{"num_hidden_layers": 11, "hidden_size": 256, "n_experts": 64, "experts_per_token": 3, "d_expert": 64, "d_shared_expert": 0, "hidden_act": "swiglu", "moe_layers": [1, 2, 3, 4, 5, 6, 7, 8, 9, 10], "router_score": "softmax", "normalize_top_k": true, "routed_scale": 1.73, "balance_loss": 0.0108, "balance_bias": false, "init_std_router": 0.0357, "lr_router": 0.00163, "vocab_size": 3765, "norm": "rmsnorm", "norm_eps": 1e-05, "tie_word_embeddings": true, "optimizer": "muon_variant", "learning_rate": 0.0129, "beta1": 0.9, "batch_tokens": 131072, "max_seq_len": 768, "train_tokens": 403500000, "max_steps": 3079, "dataset": "wikipedia_en"}
Below are experts of layer 7 (counted from 0) of a mixture-of-experts language model. Rows are named router (the router's row for the expert), down (a neuron's output weights, with its number) and show model dimensions 0-255. Each number is 500 + 50 x the weight over its row's rms, rounded and kept within 0 to 999. Numbers have three digits each.
Before each expert's rows: a language model's description of what the expert responds to; "comes before" lists some tokens at least twice as common just after its tokens as in all text. This comes from a sample of Wikipedia text that the model never trained on. Tokens count by the router's weight.

# expert 58
Verb forms, -ing suffix. The -ing suffix and common verbs, such as writing in reviews, took, make, wrote, plus sentence-initial On and In and per.
comes before: " the", "9", " to", " a", "ly", " that"
router:536525544524453489490490422519533480547311587533475503528566506503509483518408573556378526481539436600566502474456540520586489481507504507408512523489513460518494465475509500511540472503458495499478430539413465510491567496501579455544463516533557523580591440411520347420431472501511439506457492452422467521495463465494414520524483417432501511524557414530499538629501552600468541453429486493502546432515469493553416438532504485512587431502513431505544431458562484520531530537473523452470485491566486522529470498532488458482478495442535505593473555531513413474601480458551542526535449441582458540507403510443536454515522423474444578456532506502490490511452424457469470407565539424477494455563570570430592452537474592485495390515486419478447513510568560492558624492449552
down0:559545455450543502452498504497497452563506518462460600540541399446504555510536515425524512502488561472452594497503559631454624584507596505483523508499427473586495532524448377446410554468430544525458592532527527499463491514430529481539488361579484518485422505461535447385502506492435445522508434560516507419510515501542464570498425454535508517430452411544452516450487619555538537467566449444540537486460446602507494540441424601538504513559505433541600435439492518502527463521510551555541571453497535478557528537417414548555526482473454544422448489497475451495414499551460512494474473417548490496482523561518452464489528410451531478451429540534503438407636529518506511532531437411479507456536507464432469439509522480538487574503531480503459526457528370440478478558532506
down1:532489510563618568482539523523547522550512567474428510504492600492473457504481519521477490474518478462435586420602432539480525544400476544496507563528437510429515432505517472508485475462511442441458467550571446478490486542473473562558409514582512498484535529496500552417399446565500499539447366497517497526504487483492472421487532479485531483379502518540580554515575561451488554569427516390569450512554561453428563577500521523516484493444449601439495411507495410480483454525524514507517378502530451546512453443465601518492448494591519498471589463476476608531481453473524489586531567513428489493437596408461574539516522536486440497553503541560553486488472523461404502477484514466498555431534463535469566462454449520465534611512458685488494555507425526518495548544592587
down2:520567491490438551518514437567569493491511467580481442569493474479476515568590526507515494550498557549539485536525479627509503515535519501452530478403448524415485566551468566528568437568442539474409454544443497518512482520546520566438467593590479507461510497512492523389528521511571513469544550593557540527463541519460451431569419525485467512442513485495459494489591507435488507611429503484538540487555536455410454425492548470503483528418555637540499527449709549547488647466522562515441503456546571477455538520525479492365507492501448523506512527463455473465505432420533500484504519486423449380489501483457515417376523485438463444578490471463478533520520363538509543491482485485488386531444384539475543506435482501473511499528547498520416530492509458553483535532463494
down3:495505473466392465491539464589587502521573471496521552510581535575456526502529430464557541581449450517525503539511460459473543509483437482417485470459568581458486599532489521542468512420497413479415528442443596377474539565531452549540499393412452454494466477449520501477421507530511442430513511581485530497537579520520502435516453365489516488559462473469487580521442537558502390560462552375574542560504476492565463556519500465485593466532613550526479492448408503505580516545429536460516548544414480500494571540507487558574478477544458508424505514559532494571450497441469507554610446548428474527456583530485556436515492476431569546446541470508534493489513452543546468504506538573561496392543527440502435429475434526411524533537459601513439539472461482604479464501521424
down4:472514460386537515462584471503493545443464549466475480535505481523346441477520479404553520525590437544454497357561490494515491555532536514424438475473565498513415595488559411537608440449458602536435526437498509447491463513538542593560479446459561480513516431490559497502471514637475503596512535511503508390538440508493495599439521481560473541593557404478450521529543453448445444525608507467494428513565514454558456508547556554435545453486524476524525530425423516476471514495545488539484466504459514446435505464445513629478568551455482431521464557484543563601407429490528470487542456525508483485517440511427415458576498508448422506472444485511509508514580522452502407477544544514591529541523521505485518625433452515467560428478540498486441498527534444540533489553548448
down5:488563571507479522536390504450478528513536591555494558556517453534414438608548497498480521504503496509479492477549509500469397421529485467417435460385482578531467478543486398520439504472631446485500516513498415361598482428612567527555587472533455451541489550515401464527426540486523446473421487467423536463529492506503517459456427420534477483468503479528442538433580430467499472574514479457475482513472476478570476555567517487538448626535597488497474547441538537480540564449429465468576477541553530490472460461446496466612451543517534513555533511542527478455428546485395436497412395457457516516465436502545547485555534478554492607491503471498537579518467497519506457446497552456480465540484424546483421644505501490425454453480427470434530475500557557474571482448477434
down6:437593518574411541429424491527518598538511528492437521542515491497432511508574492497559420558549462468523522538576481525501576524405463495442544533523587487580541411519537408498496561524501458480456559448434593443541449548450489527343531575575515457436468419518541499511483474560503538453576540434451537441498477501501467567462497483476481564535603467497439457480452514520522523491476513512460497546562426436504486583515564545476444452473593489481424537460452613480436482536466522504576569366413501462549494458518511489467461518504554472463451525531488494501487464452551432535500548572545468507497526490499594512467523477545599600475492410523498477519514366456551590473480395446412443471550503521477401401425467481511591487463579467572506420540459515495520453544459552
down7:528489519481509509500547569500484496471605521527498473426370534439478415542449473471511503476582482480410469548535535551525498488525487492575571526552425470479517509475486548557485618423545486493554522532512497488504456452454557607524557506512461357479559482544536555470541527467501452476404565422632410471536431500522528412512476473505486437453499450469476551498461482547460468444501516539541505567438535525398513505503588516442540444554440553456508507609479505474526495511492500552481509568457506585534426545454505515432460509472524533495500552484456419487426511638540392594448423406551496452548482529540493595573400591528534486525435503471553510511508428524517471530563479461573459491420494435622581542488508438483410459427504457501452464531648435505556497531547500
down8:463466478487371363473432518439439548499511437492556441543434490495566531498489457529461540502423512472433509597500388605577503507394486448509534506476490520459418490531454489468466531505536461483519515533395569586533433490507546433482486502511440519457478477451447508622521598502575545524416473388507512465546517434488468564535454486467469470508469492478407508440513508501529532527439445508486552541514498537488487527467569595478466548556594421513442428518447511547539515441548473577522450488412532398483428539417504447437553475531488485476551504580459483568585490504542457496469455449538543439460506552499452475493450487432491524503425482545445459540470537455455467485573430455571555478488393527491541471616481447532505494440499542481452651477399593463385486506601500
down9:510635419527431497445477458549522519521480539560442540479562530537545548445652475463477534458493485534491485592403568581498480520477486496502682549535579526497548554477485519441519468429481533511476408425480481467495555481538444484581534420444469424485464552548490478498521463608578458507479487519501580531541469482503499439556499432499485504580506504520525458469477514477419488479470433473573588534517598446445588487539532527520482473519596475534476570493454586521527580495469477475469476479494520525549453534490471569456476489531421560494545514431440564454505549565500475541493528511481454507476505488515427540556492415494471575430578372532427425433593438490539489465464612505577377484441532543544480411536528501363448400459542452562465500500496510561516571464494454
down10:540462521553445560529467492452475444578385466561509478518381478477503528448448539473395436539515473538442631434541534390486482481494475588624596469418420420487504498561540543539494558463507466497524480501430554495434524483548514586418512467431494419471493563513455546536495433534430523593487475495467459484465462518540442483487451575432550476549442554546535500519434524428435486501547472510485517463533514387548519529494574593492542585476558535489481576547539469512384520482439545506489412467490614506539537463540534411411451484399491440493500475529490534517483468488499456514548455517483536465445484483497487462515433508437453546559522485506474596508542472545548592568379448381484446570469427662544556480422505544478509450472507478449499493553506507525459510451438495
down11:496482501379486611479512456433429512507557499493515482524461447501581416499473625500605512350429532453425581521553480498546489482539510572524455495632470481422596511589535484551520542394509507557487504577493523486460528519600470555570500441526512438500471504456537491448499415560463412595542438418434448507560401505485507518602517489423492459495514506546485525445531475566607567497478502512599499442446514455500512494456556535454440534508476450554464472465452510504533486523433455488481562497529452530452449387490575570446539521502479520500488483486341533463547507503449493484481535515587474599487562496448501535514450486571444398495461534513553512592448462565475516504530548517519479527533524430561468580418523520512541486455542457451532477591491434455389485441486454
down12:558561546532403477499524489575503448496483466460515425550629510476469563476541471481434575457543506458556522507531492566538535470517550462451469497328471554533600483569545550543520549459476520543484460407483544443459508484464385472514470559547476443572486380504515601461540472512505500503455512537441552514490491467480499412536508517496497528404480634555550429505547558498528484503531448507471614468433451449543492438506582387500545554475632483462573540498534510572484506463535568477444478526568481523451434444461533447481466499535492477449401483490551473524541554478396451522511525545562476472415564448480537569510569460410454599464511450439512502545538497519461456510504582433482432436453445506432501483448426556414559527466576580594512520539528556531434539450422489
down13:515479490510513408481429543527517450489517432566563483488546437444544494524515489370495415469426415460523459566349528436527514560518551534435428462523524514583458535477536490417532516478565486533588525405570577517486513443447534464505453571486533410505465529566441546635503528569517457478483457522424559527564538513524443465551584578476479426506471519373502528450431493578556516507550580476503374571530494565456520553517509474449410517474436508505566486571540512486520506528521518492501519341531560427580460487492420490474523481541551488456444528483479539521490498535574488532586569472449540537529534438465418431556462526500564589486491517500471471554522438432556486501562465480483449425594450532568586470540392476495458575570445459530439498529502495493555470443493534
down14:511446480546449460506526507506578496421546539525475593553487547516471513448603431516510466531545462559454482513437544532531471438468519491568379451438539557487455532481476463532629558495459438563527515558578563445452439543425485475492512549499491443487575561609586495444392544512527566615476419493506517563411515436457499537514451403427583481582384441498451585500499521559566524533515521506412442498460496515540395467533571548547528570457460404517470539513534588515459545488528342416596486495445523489562509446430503523531486522592570532406543548503514582573442452542485518524429470601473485450553587467524459468480513480515465524481521502460538489464467496415470505553505480498538534460461519500575475485421452504479468498470520492569522442509512465467452476392576520
down15:482531531526423399512498519465544497518461514478378487500466548461473547534509457405522481330504541540494536545458489610545370516453527526481594498489533504489506571510486583533501412473424520552448453496463435500414478499550474431566564508558484483443445482478409426508538609553483431557484510609398514501542490450523534326576531505505508527483451472499544486354464535455445452501452532460485546462448538544468481508473487531480518574465548575576584508434502545455491546407511467527459444416558467496563530537504511548518516458493487572522564502598533592539488501489515479439397520607480467388584485512528586438433475471520585525543467539467562526480460435547494519477544445586440515536419475499500539555503450558516559512455455500543510513491469491557522487426508539
down16:554424358484489440538506486554513543443508484588446392555453410478439598458514513641478413518439467494511491496550493544550512507482589483467563531484465528458500447507593519488522516476440538468509508535514561512480518598471484465488469515504455461507516497447495622533404450550494522446570478534536461455492581559500522452619571427419604594472488477484513512566560515488558495491472580466387461445443529489615515563578462558444491580538443441456456512469565511442512466450509481493480488418441479494405483493537517511405549530532533515436523487537501527567459583503491540449512486502493552570475523505482460475472593435426449445479530395511401490534523558584449602490464585579486527507505551552513536570463532482459502553490482570508400615549519535539562519549563526
down17:484387491475456504578470515559598554485508477495597509459548486590539525480426480415476497415530447426465463494452515512532477456546547600585580464573588373518385495532509468569559508613530493532573451425507427535513522490442554489490478574525524527372494520510474529489480501425488551445503516521521445502481448549531462463448555531455458540504516641416464473472590532543477508463443544525433470565392480520523500533496414516533557488457483478518553474494540516489546592485489593416428545493431539513434477488378472511479506500551464476475529469536459474503486411425443567480453543440450525447507464531457476610447495460492420488504525511551465582574534564442531469457481479523473504519512544551580559512518512517465567519566429479466587427509475495416509659529424559
down18:510537477566471587448529460505426547582420453487467466512470433518536422503483476468495519426617485425518480481540515541459432483525499562451598535408468497538505477453491517496545541557443466491501437445459514539515478508415529545394547510534520553520405451536482528465468526507457486529420465551525470572466436430504478391578409556540463520486508466562466577474453565485412430557510438382580430482554455515477523465441571445501469435457587585378571456494474518510405498583507518451482431481557501467512529554440471483507547456557459360520503603569442397480566475520406442518563631409482442442473453388441582516530488523527464476566483586465481525452455484479459502438538460493461468507451528563493497502560498501417551448492557478552517540490503537510504505546462443
down19:547462483504507561489607514523441448457438473490486417508516457533473478429502473655441584511573533525415543552491508508515532473547535516590566484509490499558520434600535471476455496540524470480519488455541437452447509442432442502502467482501579626508507487509443529459607427549565517490489492581530433507414537510518538605562549389513556537458507533499519501446519521469456512470491459517475526544510610462491460503472464457524422397480434517525414501466428471504536518426512446518498558521483355585514510458499490500493491526507485522482559476495547517479508484424430441484542485525475441567523483583433492473533570408390539514524479552461548457529568552598417489498415569421519421462507524428478515379530544590537538623560541644568427475480561518412460510477505479
down20:551429438513463485477586471474485481489591419516459516534474505544450545484524488546452427605437434481534429537469465525418448530515485495560445514467536498416469482418522631553402471477561378523474502538612508570535438433532526478477489452512493543541467517446477533510489557498389584459427493426547603520469529468445389523489532570537546423521445543443508541567575576525525560595525427504569557494521554618534585572453497531499514561540530513470545541519484445468504558489479416537523425519468433532491500623490473521476461510462547599522600522528557623503488534565460512547427561543417481489425569504466520531491505486502537575476459485477463509575456540594446511480501466492524474547475585420440552492546538465506424519501473595439463470560479511536469417559474448
down21:544468454497506579532502477538569553462544511489461334540422509538537558433570479560422572553400528445460503476486495469488422506471492432498514527512414465421502560532542486448512546516450487520603507451516574514455529497480458539548472461482509497413543508439476471377491444485550573490493465558455514539499497640416520395494550469491424566519484456437473485465504440498494505545591423436528544515501520504508489451588473543531488441533661500513440543575492430487424548535511549602508542517558414546497504423488550443406517532483433454550563592550511518476519500499359462449446458556590506469613520466495491476468586508507459534507523481520554463513508443508441445409603484459444503589551499514529444483508355418451537473491502429473450530495482489435468514492523498
down22:531577419501456531500442474513411469600615526542523601425475486517536495559422501431388493424449427472534474507498520488500473592575538541489596512421471546498551486489511524514515532464543529554487525497565509419437509630539455537550453495573497483450420514517463509485516448459584432471491504494554486464524562506477423545415506569457512475524444513508461521407521468530556540565555518497562529501556585493595464516555523463478552602455557486582567527442468573528467488491563510473475522605453474476598464494529377374490536478503511390568444491381487463493513468473454468512501565395462431526417488492542476512536560463527515451474499461504572544571528593574495547539537551521503476611546468567549500495551543498416518491517494600510446480601585561497549530515547444
down23:500433501534521580579546500515495527557520533521567490488540536480489509465455436490562489563477380517498428372561503592522530484540520415523488446438467508495461530508537463550472433560544506437564504559518481481533499464574460406443509460583448616483515463479470435552497544482609525478530511511481375525499508532453458595512485569503508518437461506422434470526494479518517532598553534448514500531461459570420465519522509520476601566517482448472475533490534483515524536541429537459485474472612470503472531497467456442537531552575530499566537541440490560412531574486358395510472512518508518446530405542428529485454550461543517587622489483482520509553446491465441592471403536581511496498547450466590511507521449477414425484509551625352538437559551523477594540602527507
down24:500429469494558479427384459470517545508556570528473493460502446456536466453526490551503550602526423491544504560567481500460462492527464543466565422480507466512543472498506556531439510577497526574538543541386527428566436487473517541466474422624520448518485592518472493484515466463611367448434555474417531556507533497511564398504478427493485474504595489504553461460448403478442488582547505532592585499509461380547520515475448426500517450468472572466492530483546497537437416498532535592436438495461456420536410504510490500688483479515484441453460525562478534551442463521521413507457518496418415418552498534489565424450456405500541470531470477530404473384433533537489520527520457518496586470539494490522463481461463542531529527553526486527489528365499545563557521520543488
down25:447498504511513535499505543541506479492435524538477469581507524474444582537487545619457543473519437534561577389591522490527495561522527397492610606517569556440459505589482549494392564529477471513479464434547516475548612527520546583503484495577478533478482329454476560535508459457532540456445495519432611531465510392522530534418478441451546553531494575545574506542503484471436494528502601525380541549434511602484492537435480517549582452404511488512469469455462462403491575510507533515448519388521485538522532574516552551469532404503478545520511494553482434547544440558524537497525409549454499536429469487387482487511484536497480541472505572461499557522506441538452426536501558502577479498486460489478468407494439547592534521431512508454492446519445445474464546486368547
down26:460512583581454516544528538434553529549589529533494530505481490526588513493482528496503481587461462454487565589470487585472405472517447544484505542523553416495497570529465466494507540523495490518390539487468476606454519517529517506512372557518538493555408484517401611598514525352438426530372548443542494494520478408543598498483517540567507449441457515483540484520483456514542541463557509553532549548480516526566456478573516516525558515545483466562521469516542511512547521425427428519477488491480585441456485601504535483442439560496491501544524548480406494507432548557581521448500555588588556551538514456494476497439527480509505558462552525537525606401513497408581552457504390448454550543457572438464508476577515554486603437529559409505520445518537637561518530508518471
down27:424549458480522543583515466448400478457494540526458418566429471457531576485544476557374480440461449440481463425509487495523546481532465466488533519554492445428569482448483461542412529558490459423565485439403508453496557460532525455557565543505500440494463551501555480540529490527581408426424574481453518503395441552556522525458498499496544517410563448564472503634500434492484566538478485520508531458495504503572618444528478432447472445503535599482555486468484463519509467429543576424406456500591585385407483516499503449488507434405575473542597500467507565431510461432443494534506535483453541508494409511524502529453549474458423502499573437442429512487523510470427566422501579510435530525460449619443484503545495552466554417449520539465510461515572546512427500502407539
down28:578503406541507524454397562435480537474598587573493607529534529541577453489477493575468426355441515496455451519517497546470434485463483404525468531606555551519509477498461488517581503488522505500453495432474469524519408543471492511496514588497564615402513519446477452478560548465519548433425502490537547552505517447503484618454532577515509424459531445385548410564442420474462440492467479521486377430433533447560493490556456419517551442460475492506500556496505546410587537540478502504505515472527531584493510524556437514533426502582449576502484432555464492488507546484521505490479462476431485429508413591448415510416454464465478500534443571500462511501461530402453521509608535544555549475575555438376487457582470411471519480498504441434501473468443531538480490528520520
down29:548559454471476500475529547560502484543511489518402466563419470496459572430517564494443523455538502549544642591497532450541537472482514520479492574622504501477437402562510459502515522555658487495555467570500462411474463560434522561394536516456520517510514501529491493474565545516470408548401585518505425448514425432479499523558540490558439537473471579527464556510548496515510497529537441519488415489435532556505538457466471562480539580474456549454436466483383508486488468442551564482495538580571597563520437503564478450488466443548518471535500593469454491447485405512521381388575484455465483443600522498463579488478490558492476522482402566468493482490535444520481562587449574463491561423486554398458541492502540439429471537587483461493456514552554507423530549579506559
down30:520510503512417473541473524481458447603451533517545509425582522473542570568480450535455456517571564560560478435530405538493561419594508536552560495572477485511537561588496491487503513529550520545532513447517453445529555433536478483564491482498576519410523599481555574494502472580513407522462478535449539475516459548484470477445497544521569542492484519555487537497453496441484499521403400594559582365518446455443574572419449484557563525518447465500518512510430495381545536553563440462432450439448446507578521544452550458484529557528412427467593512501470582446592540499449516508592531407448418417482483542495456505462531468480459433540511458484530572512543487505439459415435508454484542451531429427581486466455561515542463527572535555633610510493488481491532556515484569
down31:511485593489590550565424415545507440489505516462511428466501428511512548542458525473465437543539463442581609531562485540638398490576533490524412373514570523542497491513531539523523550510527509494513597427465516489452499473516461470475620439568441550464403489498538541522494465471475558458542439541433485475459424528616502499525552494489425554528429442452493432558485504427590520502586520507512441541527459498516447526482467425548493355476513518499442519559501536477528490565539597513487427431604538498521568531528598547519531505398406477542448540429491466456481531525453499497580497487507488483483501438482515558490478495537456490543404558581523449479509539514526514523465476474553559562535591627544492482498499499483562565462512461457515450440519538404525629384476455
down32:553555416536520440428556640551461428453486521527516520557549491527475448543566473503481537549490509491552516465434597562512482509429526514434535476403534464505545531448577445452461447578576499506463454492448440502526482473493510543494601593492430460370505554451439558516535531473381503571595436549506544450595648503489479469530474520463441477579522488456536508558544494503552481586495412545501521487537503435602531536480510462467447552444561438489443480518639426587433495452474486522581520550505547539432538583505498437490508465564591510539596399418559553505549456505458507487520537506535454571477527426433545546540521537525520460555551470485524454472448558558557444541529477411495463505533525510475493503533489528466487410407492466514477445531621443468430529468492454
down33:523582627505426488558543577483451486425562439489521531460543564465533448605540423484493513563492477424552452484523476446469505547516571510475493467542513506464484510514446606467583524451476617573413588529486547492470516527465552473498550432439487564422617584431471502583509494514488570479494457421472508514471495545499469428542548474562486490472558499523521531432508514577510544507572533429532495532563435404490539555455525524529498584594486492477569404531545533503482441545569573464541590470536532527500457459490568532514526542499447476541458422502454577446541442434583546545401565502484524407476449504484480550439431474521566481499507507400516492433499554529534480535538470543488461447490544511576466545574471508488484495492561477624613392531452483523429386417607449
down34:535499531472558430485561436488539492518372528515514586460492406464485547509496476499516492489503467519443487469424538512474451565455477506542559540493532440562469464527531535583473453515482512531481480468512554442495562494420493428622486513499540517502450589627457504479433406538555547498525526518456509452522531500527410505464501472436464438518517476478516441546577511555497511419449558562528530595552370554442499472566511560537521527459453444555423431520427390457474511476576526464530500471503533551519447545604496445530471564390474543501516344574542543599425423493530405483458467526513482470552514516440515495570532600521472446567526592537439482443535433529572482471415476425467490450529568484430539423544457570485493484489482404516561546563358492544477499410529546
down35:478478661481497430488511555459542563550534460480560517570512518533499503522550470493459464560383459564519541465623485485522562482451476429506496492530495585575535552459511545452426493527492546456448523441475480499498479530475491488530532457553539509475438523410412530522425495520553462599448492519528483378571461425434428555561539479465518566544432449461445585617485496449478504419504540532489428521486520529566527574490458520488297535504526416487548491522615515517484393407569495535487507493563471470460501383435540477602467555457512503491472508588449431571554507425538498384472565506465504530567442497507482543430521541497584462425488513476502522529408506491554485446494495553478546493512451551508468391496520423492542521518545497547579553480501490510444515529382503
down36:527514460563495459500517523375435470543464513457546492480515527517459501529483424510495434483556531455617501514488428507546432545516518507528532499506417585519511455531516460469542660523490541444533483463459474528518455426499470539447529583404545546463475383473380499540535562482474440496534508489483526542475542495534415486538420576657456520419505501543500395509537497491555503491403437497538475487471535570414472538491429444362493456440487484474504603483526526546458453458553492462534481628561386520439520416490488503597525497532458473468495466470523410504540505454443461520561561493399494566487483596534494475464604458548495500503500397474497480429615481469497495474484496535524559562518406516423497564458534518480470549550484492504404576523585422450544507599485530
down37:500469438520517516458474432538495477476500466516513466546497495556573487473477476484551476449506534484557499418544521472525512531541418463559534451486559511539405523567482532476434524528366475404574420391437463537515499445573505550435460589463490467502439469580581537437514479471495518545458526526482510431594470496604543509478550462440449583418580530504493383407507601536535463485597526408510477482500539443625472483450438459506509546469526563457461534565537468496489493448589509492515459569502486612524396532492559451475495509527434475474521455581514494422501484490460478593553503351449522496515489437480482551393537449495507542487518490520538506490531488587434426474523475534487427512488447515456574360614605566493455573489460498517570463624441525500478536476538480
down38:488501531477514533597550534471501488522508546552491477526498508567534529515467548489511481481468531433481550469583577643465547422512487508551490531464449535487534480453462593546534541453486517553483520507484435512529516385492427462413571528501528575427528481469433440508504552482521593424486557535530415528474489414462521509541520504576432542380546529504406531538545468498589535518495454518523455378569526601581510405451460470549512516400437523456513539539499482541574484483555423495464492554427432476374476528474555514490381465552600460502560447425534491541545470494493467461528489463464467506505554389549426511535585507473501485499457470475498477479556642401460568500456550429466622511436490537567441470546531625570547490524591542435562486434519551477487443496509521
down39:491501514491584581466410589417545509507359520506501502498583519581489566468449445490443476492483440427517597488427520510499485555488549567531484545520459562441484443550582574572479578542545526594514515479545509499402465402627445533542424456526508552504460518447531517544495438493608496488504463550489605515528403489554536501552492460541476435495506428447518461443458495504498426593493519549432483555516504552496446476487514585543522481574444453443456511518507419431476537467555464498533547545474571518396367478483587470466406424509550417565527576512510540503475494463509516529469553593483516472423487497466521481526487489415448464456529463549557511535517485543476526492528499538491460584453526445562514437546457446450531540480547501580477451497577551505522450289544523
down40:533542486431544531549545477577466499471514456496472525510539502445529532540526426498564497516438467456533527483504599490497602519584469600595504452576487504534511521543506491416598513396561496551497537479555525523562562538419498434529477478499445520518447484453451456493576424568432566493541466574558436467448557609488535443497540490542414508573555494535504510430563581533455535511390490591500536460538464521515460479479454479453578448494512417532452547506444338499536526504449459504511544450462470560474485484506498569469517472578521452505506577493534547485469554453497600481509515414483508525546503552437474477503450456584562525644465558450487437527480477455469529547516467460490362507540659424502414414462602542512449572502404580484531498472461579534570457525501467
down41:537518521497545493408457491587555486507548434543491528429500444481497454656466426476454563532499554499423468483469473588408505433490529458541439471487572507527557511496540485500536407437578513481454417433586585393447519376454447604545477475493431539468524429535537527528607559535512466410520561501519500518421449485487534512511404533514585411522484562473541576491474442511516475492489529537464418570587528447490562540531506551509512529494443470536467575429431606519466573466475571522493482491472426465491514513480504480523484471486503473378500399505523555512432477479519440576536448556440418535442523442497517468445491548481451523507516510554481490478494514545482456437424449597440526498424504528513373521545514483389532439395546479433592416463461469443471556491557448
down42:459541474537478488475520492468446551528465521452481498423519577472465502485475519612535488509514415507442545518385574513521527446501507477415600442536467485510426519495488512527590480520515550558544473403514400531523476463453606425466527530435600547449541490434485522439424357466496547573554517357485491490524473515491429525426652572531508495458565466567479555494481515463389476504538513521419479533442427585495519412533529502549553403458395539483542532524488480451475519519492507564530625528560518548574523546415396511476522584464490542547467464444493432470461464463524514491501527530562610478534573497490484550472400549466494580408574572519532484515459411547522514524506489513467506462522543545471479576535490507534470535523532468528557529563545603550437565538585473
down43:549509549511525502595481610503524503532504441536607544568512478494513464501387490509530470475416500536444533542457467475456430531450487467611530519374527524545562467474511548500501493572419483514436482529502609498635471513502475461528491489537527519505474514496519610507507618540444497503426565554489585500459542518563462426436556508453500460510548540457496412505496473444432482453465533469511471429585531537528466551490537467568479453426573497442414488494513511434484357500530564430506452512564449507434457491621527496516431540576419505443507455398462564511509517501406500456591448558473536457582495581546499508469548447446550550574499568509521488465424496562493470454547590426596520577567449507390553462460515441531606503497517507511500499548469562440491503384541475
down44:417450496503501418592538478466413502470512535546440554541442605509430353489452514484511442575490417487466536518371528508502460481498389610575485586448551447454465592478549471568479453572483511510415541499449453534487550458455519531540568537423531509478498539544519385348485534531515472486498529625462526564504461606559528440516561496455460513597472480535449372564474499504536544621521493514540451458362538529592579518544435541558473518454543426515549482520495527486452516507519472484504576492563563510527541512532538484463520484505524506561401482509508434476474529499422433541404446448508621535446560572510439452478473464544470431527490547502471470469498513533502485501482496454532459487575467550415508501542512542424507458528534576460531503525524510459504566533436489
down45:523508455551519529567562506425417452471557508592491477538543559452553602504511503432502541491509478545478569514518539588398463460475586426514511487590423483567461359511453537485469401395501624538379481428486512512453423433545428558502402504543532525525485515520540546533519435476520476515488524531462566583527516479492560565500582495454542485478461493475483465423506439518515587581470482435541499537506588494509479507512450535473426521482488600513550501530527424473456453472560557477542552484492424564466490417557538506476456491485555525476514556516516410447467564449450484484487454543501376536633601492534424499518455518580542542571485456501515534528536507423571584463556485464527532498497563431477583577536500383430520592529466502473497503491470395594486464517562543
down46:505457510465518492466519535519531598470524469509504470434498539581525504494470505382543413473509557568587561521512576574513563427460540485479489490486523496418506525510572450583504496425508463550471466560449538482468471561451388490492534494339454556490568569573414479393505449504468447559559499558481376584529513453472570535558448426460491551466516484377449486475523513468610444489537461538512452506580504561441403522531456489463490527525589474524487491500477532524444617548457532535476531495480439328507494554492487494482528524491538498469512438560442533463484507489495376529499514514378497525460510545524552487492542393491534525518521478475499537491491403468483541502455438471542457580485513515432489527487560506515589527558489581559466553361394483531423586579499453
down47:428456451517563507435511455500562541512528470503585490468468457478507489436544496456386518556445421608542522510494514536518406488504571457500446418596571475456619498591437516565484530555516500547612586542546563563516434540504480496493521412450492513444544502471581428498523503515397551498567482545529544560563505466470474431547470382523476402445450466441486441523519472444520472581520456605515546544448455458545426522475461538473525492527463429527506489549534495545517403499474447569521517442533579530551494461538463518575477485536470403496574515515461501474444558476519554503435559483480501520441433516529604437511501459553511568430412506429548468529488505377519587536445399520453466463472434411500420496564460489488570569531599490550573541482532539534516515464481635
down48:500538499364495475521537474575495428472546467570472500454528537520481534477594488468501511430504523430477505554498570473608481499454556558562525500538487537543581545511498552527472509456553451536463542516454593551464438499427570515457499473478499560422505529468562512525415551557474434536590528530436621492516533539543484548409469512403535517503518513432495457615486563552567510581511491483530476522446545477457486426632582598481617511605504488422508480573491512525522448494561368474441559583515504451552460528552557541535439477556456604563506544467446468554559550541466450508504508577518584359492477542481451488586528574425570515468456564489507520478456458452485542476636491551495522447450504495523497445562552560460489531459407587554518480444496469483470495529574490
down49:564476438517485558466544440457511383484410494501545472367498400561530436558499539508458504466510523551500555522527572571493542502595488511492514474536500465530595619490517523453451420473528441559590385524502527555433511435494449526524426490490467497446501487494523514541502538545510531436474452475436507437447618463542442538411474475474429507500427575524537515564485485441481541451457537460566527419519525480563399500499508359516412478483443469517495505457510476455531507406508429525541562462553387504479466431566405462539463477515485452493522523417450500516569435538477460460456486406493528573456478447517580486514457493443461522456443505497547493635456509494467570521493606462514541581521534461470517506469546399561393494492364528501567550498517619486565458518553543
down50:492477521567529533499484465402452429391493423408563551396520542533473532536580572447460492556573510457533523582497479510553429488450498477486498466506496453532517572469538486518457509538556552444578469465486485433479520465460597504499504515499470573557525485526554454610494475451413544473453458563462475515502425508505491468566519502495523475502416520431453429521517500518520556473523552520582422554408538473503507487509496477494472555545557480473496424455413536481423529537456490373473486524448540434465503575450410451482441478409538455620472508533474458528515421472453463493527458380419537498581434483649572463486501434449492408462471584511566635472525496562513415569424528543535459419534596437485533448454440457437563472518428415512435536559473578532523498452476482
down51:574538469506513486515475505494460512470462453412467415409518499532548505467381497530474466482571438372483553445594423424528518441508467608413499545439509437465561563457612547502531468468485521424639494508430484499537582442397570474495538540448481500386545496499497458469514564565485477485383532430438449493469514534506517524511478510501501505474543519531530474515494515493574475542489491537559537458508472539515401523608518492531498542481505481480577482480513461404485431386478508488500429513501440511482531475512395510496541453477462538489446470461481607431462450508473457416517545489493439514506491590459442537474586544534462389557541581512498444506503548555474596376522577445500510462459451510580491534546572545438512492576445471586438576444526607538489535611528443
down52:546482484494470537400567491464469453493463520495489471612494487436485501403556477643475465499508530495519540454536509573491492467504505540398489557468386530530529501414485471483525490438479548523481505484510460498541436544539437471503530571500587573521479433469429553561561534548449557483378433514518459535496482408514482477489572564513439554401601491629548543538595557479509502503435505458441520401560498461568436555502482429514414488486537590446538547418472486459493444541574477502481495503478427462481508513475505496535516514543564403465536454435553402462560547524536521466532447418494451532458509508487493570511595470493556455574384476519538511569564535478459463555424665487454521516470441471506373454592525599537495492496574569521456565446465495483498514450480423
down53:490475443511428455482541533437539547564461531395557513536620564479555553579600576540541549457517482489532488566487574485520527467494543527501502525492414540556474532518434440561596521508529434524457476483379511537547446614550483479457448506490517528525487507398528527529480446556387462433518429539469563501635542402488652433527525380495496482492489502547530516374436465565596424556561449573490497514483447506509534437529482481506417510580385541452448507490531510547477507476506515517567531501471416500502515566461517528477475494531409492452478542503462564492475564499445446539543424530434458473500458487551456432571515471435477476598550519488553475458508557456516475508629498507538552475543456534483479465515414485569463374502540516440447473446455499422445437554519535